Weights of a small mixture-of-experts language model, trained from scratch on English Wikipedia.
Experts: 256 experts in each of 8 layers, 32 ReGLU neurons an expert, 6 picks a token, a sigmoid router.
Below are experts of layer 11 (counted from 0) of a mixture-of-experts language model. Rows are named router (the router's row for the expert), down (a neuron's output weights, with its number) and show model dimensions 0-63. Each number is 500 + 50 x the weight over its row's rms, rounded and kept within 0 to 999. Numbers have three digits each.
After each expert's rows: a language model's description of what the expert responds to. This comes from a sample of Wikipedia text that the model never trained on.

# expert 51
router:473625493478478462473404508461475465504506476436465547526559504526502558495542586539476463542390477501489456477496548581517526529516515447510566519500438567502574494514482595448508556581450487
down0:539520476501457478540569526476536392453455480514581518466526478480570479460389533479539424531493493547497519545496512493379482464481566527416515395527507504519421437454531501508613510490528403
down1:479481464442549485543484557568529530523487499522465454400561543516475544503504537550570579583468654621495448467515490491483466613585445556495504552467521493487509544490511437446459498485531531
down2:535505431506398603562544525493514437517461510529499486519505497394531467507473467473535447518467494488560517614408555474460573568537430554439498489573386399553452502515498495565419512515483536
down3:470565469479564442448574500532542315519425430516452528527521521567500586481472536552464491444510521512512536548547508507479388540488530507527604493419452470527524448489501556575526522507496435
down4:473587454494583480408453390563490534587387436509516472510521559495554549532488521582461374442501418481527474537500498501478547523506550496574498442520543454522452443455555562552464519512582539
down5:537546487452499473527487578559540509504417560538521549586579558460495526542513461507500527429537530424537517525531473392470463539573600490487529397487464471456515577440510489580490445463611481
down6:475522481408473449512584495488500460522511510548466547456535493566396496605522542385530434475507518575465572501598421505440536469517489522489415455439477529478506560564534602480550508468446478
down7:520433484574395517565478488501567576539509530407487597531511521481544423521511481522474482448533538535476525481494437481580433513506464446509378476436426517579480497475551523481480520413516518
down8:497552550596487602511404528449418420456486535511518513492465468458509470533500527461504500496471496559485467487525508497452506412592577502459521542472456482492460495558532441519468506491523423
down9:506471456521518477492485561487548465545556515530486404574545558447463584425489542555487467553483475468438537520450540483541553479518469555578503421482574547600510428517532385489488610489463521
down10:645495521508476507524467517487538506451499464540530506468571485498433533526546508544487548456563487528520461483458554521571577549435514428417454533501623517444538504544468481503458546423582494
down11:505437512423563515503451503401508525469510479475461425470473536438586502461496541408540536417461515460457432550560540505407448460471514499551425411423555485440388553355491527538558472488512534
down12:573477545520482553421558522537559530423557518529524500445445537474441453553488439555488461542599477424435457475527528482501517492487510465480434496418507437479534491526477444556439535440583566
down13:515527630481518486500540569426467530435522519505449442480413556552567577502515519537611516464475522538651380412500449499634497494550424485490461479490467502493622506452602484611488504479470411
down14:421555467523514454428474540504416546547461544630453493454461426466453570526547483468504459552417551547519536466479406462557483515510541489468455496471483583568420542468490454435563408530520515
Description: Closing punctuation. Closing parentheses, quotation marks, brackets, asterisks and percent signs, often in tables and lists, such as (racing driver), "Chancellor".

# expert 41
router:494635524434507469440489548481495494427532527475489530521528458528550521471473605502466496534427410453398528557461541570480489492543545514463462487456467464472589548515515518511550531509390482
down0:439486542510432503435584501507536478465512584459466483447583446486517622469462473522543457526515508532458483415515513478500546471468506462357447493538550522426495590530472567486660455480436575
down1:625458482579463548564491588516461543553511498535462418588517547559465532463552445425487448441504454481482508469565511467577514510480539553516571449515506390516451386503519562526520505505451559
down2:491494559423465524456501554450522514462533497588462518389511453530552511440660478538569495461385580540496556506535493434540484484497482479532495502578483524400440509555506460513523463522472582
down3:495525576547401462529470454495545515522537445455519501521527512564508494502552483519565482492527385449500481647450565480533537575442440537440500468461554533415532491413516592568470441460448356
down4:491546511444498460358483540512466576500510454544521485588519561593443449503542462534587518474437518383546554516588478486574482528477433530550416448522491515432521542452470467578461512519542573
down5:437415475463423501520427507499581591464478454487546473465460447438501528501409447423566427427507597482433498484455515475447496455494542496474476496503535474462440450540507501444450575512587548
down6:497521504597479531495445428478528447519424552516489515501477544489509427526505477469496561515455624488494577467566389415500465425555483503545612476497539396521529467490469464457613516488544484
down7:407496499453462464513542472530453429477486466379479460515423459603428532588557514562545460528465571513467530507481508518499456444517487466433473473493514620513483481414554379537458435552479488
down8:554558465560510507536502571561558565486495516513528525496578491510492459542515420496591456484495369480469437425461434623491564560553499451445482504476469518459482569439488479462482641506504539
down9:511508474481460505485545580500571518508369447455515507517521547481532510509466507462433453468488515489537528447500532536537575536582494613483439419405533505581512471655570468550463613437411455
down10:481465542528451570486590534588541576503498467448531415471595432494509487413572560572438543382467475507561450527535406491437543464471505465544526488504527504431380522478487498415514444581498507
down11:598498552556596550423484485467492434479565535460508561577480518418538474504461415518563573395476555459415512545482474504543478558528487495523544483486446379557434515560544457410521542492511464
down12:612535462483445580463498495503518410481502508430524590505458558527467546473582572414484472499490557402504545544466474510541533508491518525480561449608494473388552502538518494491535519565455536
down13:495481519474461461479491437433568505475506445539613483451546407600476512455536492565421459431541483548403518552510507562523460506490544444363457480528520455561494549539470398498477459358487482
down14:488533481489603369448494554479478447550482439516495487465597490438506444545439525534543470455528503495476402380508548533532545479540447558484548513510598394513517579514453503560532552502574487
Description: Numbers in tables. Percent signs, decimal digits and closing brackets ending numeric values in tables, as in 3.3%, 12.9, 78%/100.

# expert 28
router:486524505419501495443455550441438546454579579541528429606548481484480574505575593552426444544539481424451493538432560530450507593460564437488473518544587511427529507403557500469499549485468543
down0:502452465467474569517503413483504503472556489476608544535526508574552507591482568533522482492485487422552501458450478500460524492456541437527536463580542439505574461487444524533438468383562428
down1:467506562382543550592568535541496463529494529524482472504543498540542578577570478466516431462495518485432464455501536419500533550481428465506455477510497408512576493520527452480437470575494578
down2:556525498474540504535459506570567475554545575472368474493418526520499521548554530405542465552530510552542513423521512545443379493544548450491554474541438493474434506497631586467486532507539511
down3:502472489365497566523502483417465482541579467508527491477509531452479486497480530545525558469517404459525537497527525552591558600522492492569492391553523485550566461440527526586348519555434537
down4:445514502558516441566435526534443510467528499564539456453495526501523433449471455502518518434539514462445506479468449463476556413465552494504452490466474433532420430419586476625530448427487541
down5:564469534535578594482471449498460421516437551426485466501505571446482474574499529518531513536434462563534458506539527481627586490557393437584503594558580406437475415554485560548546474516530486
down6:481536473550494490554476451578480487418430602532409439460457577534402439473452484501555504495518479474498514449457489545550542484517427531554524512499460512469579513511554603435458477446493507
down7:532579483572573459456510505532458502591561468545522489526501527574590385470379492531498495442471426496418456483546399508529595486527574499511502450447453487570477485524441423473480577500549506
down8:526480428566495503543519490507520448502459506485477489513462477578521438515525473529475604455454417493553406547585515555543509532401565426483426483546421512515492494510522573441448589388484496
down9:456564493516541475538446488475606376497449458582521519543494503527435495548425449468500478527497461526487525495436493469479476461566509434448540436531503566479511427498453529541524579505481394
down10:561548487500501464503495576536458472493551610514454460534524480593488535408427486453541454426489586584608431520482488463529507455538551514437560471378507502537584580543502570489549553451494523
down11:472546479563485479476457520493503457472434505561499486510492479520473415492575436547447540518467458500552511463594509515493544474546486432505500522465436484497550517517422578569419523365530527
down12:481556492408526490435495477470492505596572428518582447512476464528544520504498514579550473569464452464581506457443515518454453525413504559417471441542504509506511445408564439611502511540510512
down13:528450513418443587570482502534414499440437553492439546413404510542504478537456432449519420459446498515425424494580517543513499485558421530499513491562515462538480431512482544466530476525512570
down14:433513567564478527504488545487506509438454475430469408418498545476501432454614493392473475537511507568493442443524428504584518527445494569469513461444523562591536505522498431452547552569469502
Description: Mid-word syllable pieces. Word-internal pieces like all, ill, ind, ould after an initial consonant (b-all-ot, Ch-all-enger), plus auxiliaries have, has, had, would.

# expert 15
router:525544561439496460516411544486575522503521546502397404525504490587506526524498509508507409470519513517465443488415538520531500443537600538429529480517466431467564564523440518436481568497488559
down3:515498457607506444464503498584417552555541444534553421556547585522562486479480550608482501397414490435478456632569516555499420428467563457445500520487544515561519545528489544400560501492558490
down4:524476430408473457480528466477454548414509557443562471520488475427369504509478523504478493516501476523462503495502512418455521534491495328511380505440487522500478527432547459528538503570550439
down5:396487465503496528448463559516517444452486461445513505528524463485529536550583446479434470511495500526435482489566533421529534399472412409495513438510503568511498526398521585559557443536477511
down6:514400524525531518469555504517525593564556508546468542490481565401568506534461584453587527497452415463534524587452455522502474515519553607461476461472569581523404483539525502517527482467414551
down7:469544522439496508494519426574458549608456502533488482607440540506449472521494475518364465449543506422444434537497490514491552473501500447514392484486536467506486550587523488559424523493565508
down8:505464499468572548542538566551500454494502490568515420488453518575493538476491512472512453425611546459575530508432443446475598598472438557447516455604533366521524506535503505447431348420550476
down9:571477603620496505469500493523419478586501473480596477493476501436422505392537449479501504513418542577389506567541460432524506449491460545475477584475535481543442520472561485463588434499458436
down10:449446557579595497502459531549547554470518529512505615508526568469463441454518525421472558447530537565474370472521524465582533526534460388540501426519581553492502466466620478450495465519526522
down11:390448573503435488447477611519525559471498520565495500431482481536466468540433447544514430503602499512456453537441464480510500457554489499460487519403478581413434504507477397476482574446538522
down12:467466525456541570515518480528493521566493503554441528570478523557483531502541487447550496475472484479465494485505420484448501576414504600425466513523408489565567484503476542507486527418587526
down13:587489508407503503453621490418555483447443558498590416444456543508566513530487467469491481467496507466479446510563460405455498652549555451429517526545480405534525461496499493451546519558568491
down14:656512476526511474489460500550564432553432557546532453505473503422492656501557539524490590438511520555441504508509497502454623448446464438494507520470552479490408429466525486512439477516459491
down15:468510505529450462515481521507490436615509594456540562529380516562573537494565496462415527507560476604470511503542429495521498531441553478510568473488373487425559436442515539548527508452456510
down16:541455437457633484600550479530563490485538517559478417504457482620450507370515522463542388433593541425455492421437491519496415440463529463490537451489500539508550451475564525534491556531470491
down17:610531530542542515526560479501430513534479555507509534487489358508482451412465546591518512499503480479484485475523540577518428620541508553478532545465457448527416442606491453552404439469568489
Description: Mid-word verb stems. Word stems and inner pieces of common Latinate words before suffixes, such as includ(ed), loc(ated), serv(ice), representat(iv)es.

# expert 31
router:506569535480529368535518522541497585418569596477419441518507470561529472507473535550460444516547524471491431503442560592491471526551421421415505526419409502502526505400558509447513524468481568
down3:417540482493453554546640563507436554565501546393425520464482456548495540542455457440548515519510451498517403488463492440517507484575503506471487481529490592438431492452578463451484559513530461
down4:502438466549482513491490397591482497518461646481502523442564487451580505477407478480430465514472522491562506612557489539473507467538518475574536466475551502512480457612468491452530395482529486
down5:521443465540462500531553487503522536436532454459509578414563564540524435437525538489602482472524464567493514462522534517461571468577456512458484559468501547441454460526542434484398427476453447
down6:534455445467490481503541510546486446433549400506519516520583575520589485477433400545480494507507555557582500503472537543561541487522474422582555500522535511463441529524460429543409506538589505
down7:535498551538470521549423463444572481510454456513506514495538486437440478530491497527465459461544493525483379601558472483556517538556490524475494527599446576506436452427464489553641415509565539
down8:460495434499535487550505545483488570438528493528456453558539598486513460478417386486564399511538490509577453463489428529416513457475459455506520524497476546579578553435436432443465468496545584
down9:485498362450490463526435477464565497536581502397455432563547559452472559459498516522496466441590572493483511441530497562388539507441531579521482480492512439502466373498567546470420526479472536
down10:597538535547502432458577530498549522446501501596547487453575506488504610545581476495506537452492482529530537613454469454504505486517589319506488492479516460500575486467570510467463513422445510
down11:376555393506487511488567460457493509510524619463417478532521515529509477560429471509480530479523482522489447416513465479427540515454516483486533583484485419430591507429581569561511503547493499
down12:497546465522461449368496481517550523587505510503479523488528442471450551508585461549437624484454568446391509499496525498483416543520609486562505545554569479472470523425463527457405507521452435
down13:519489448528519610495546518434420545436455469525565517569497474533475428549457504541551457522587550486525566466425520501495456503433433462527491496491404468490485536530562514430482531489412519
down14:637482549536510480408502431447488531450630510439485456476532488534409512493596500487465448485525520463502561442598511586495497554518472492414519515520459501441521558576445573488420517558463495
down15:482504482477421539509430536480538445501456465526506558589549467445492516505500490476495479531455488579495498549597495489435454567439584516520454511554576532486509519495463496466603369472480507
down16:431464433557472524518533492460536474491536431509539544498525512504521555531468571528663539508557538583569503482449476562555408423477488503549508473453571470422520536509373504509567543574492605
down17:510510515501436437470433410408568469578463564569535483445494555477565480385552489559508507525522498494441544498499508569530477520518468550505529497485512482534470429418580411515559576534565368
Description: Consonant-cluster word starts. Word-initial pieces like st, St, sh, Sh, sc, gr, kn, un beginning a word, e.g. st-ation, sh-ares, St-reet.

# expert 50
router:514564522521414450444368516423449557492580515513442445475519519493471543498571478535480460507450491474536444561441519540462557492533530474487563541529460516478510519420506585559489533434381607
down3:513483485514516580490506530507478525478486478521389551510538590434475483504473504490593538521480476490493501486470439556486536515472490513593514501411582524498498524459449502540459456469419500
down4:504481466505516525490594501541491488501592425515484323547509426442499492497456500494504470507463542488522493489466536457459529492535463563532524634416532562440531513550510477636496456523428464
down5:442465522493541547505449395482547559464513508416552475452525402395449509523437603533387426459564510470524511466465424648591495591478451585480427527496503488535386569574476546520488517550464448
down6:432501522481481534541505500517595465504490463513512527551506541483628475519410586500523530498458526544561492518608567565492491492486527506464484402446472503413509540488541483513487506475472459
down7:510441530502480564568540413504524526616396520463442532469433543545448497516413516505524581479478446492441484549460491564603520400553494539491507563514549470471485454528547541517461459460484614
down8:477488537419505456505572520533470581511518504380519503432555489524520529456526496459453427455512524524509474513477415452484519414543491531404453598440605526503518469511582513507516488468488600
down9:479503484503443380475565490429532553525547513524523434543504553455525484557533572513667537527634510438491503487427493547525566551525420408413504471566484467479537519451483453435482478444481512
down10:508505443526452501535527460509466575491410444493492523462585430502464517648526518576595434516487513476537537452494514469600488477519466500564451527498439461481445600465491413487601426583547588
down11:487527581575440479528553488484534488452456500490556477559390457530503485518547453486483427515474591514383462483461520652550539457569399455476510521498511536539455500462490518461489459384514456
down12:528559562486558458504476551501480518570454520562427444467478512531409467528498509505487514500503458490529443451553401453492529483460470488545481517529472419490460417477456470505551402483513447
down13:579510573435561498466492511374474534517520500567438460482628396493500586545439532472418453514448479545530503470501481473443419524452569592514508528421489413477578528498502494531463488488489465
down14:444491530506510519507522491361540487486524640572508460397345479510541522513572474557499535578507512484462510601493462510427454454424428496536466495529404510558522498493539529567537483464392541
down15:524513405579486489505555464443537584574436416492540471557407474485467553389558456480486499537461476479541455497335471467483468518545465463515513447541546500542501544500560494436483524507393456
down16:496482467396520579556571479456528510481544447381461435482477571543442462494453512471545501533483573542547465449512594500499548546498535418502532537362508533474454454580501550499475435458558512
down17:536500464408494537562516461480531579494505552542489546364568532486495607457390524516606497484580510457524468535499454461578501538526434545491524562528529458497557474409456578475500499421513478
Description: Word-initial stems. Word-opening stems that take a suffix next, such as des in designer, cl, ass, spec, cons, us in business.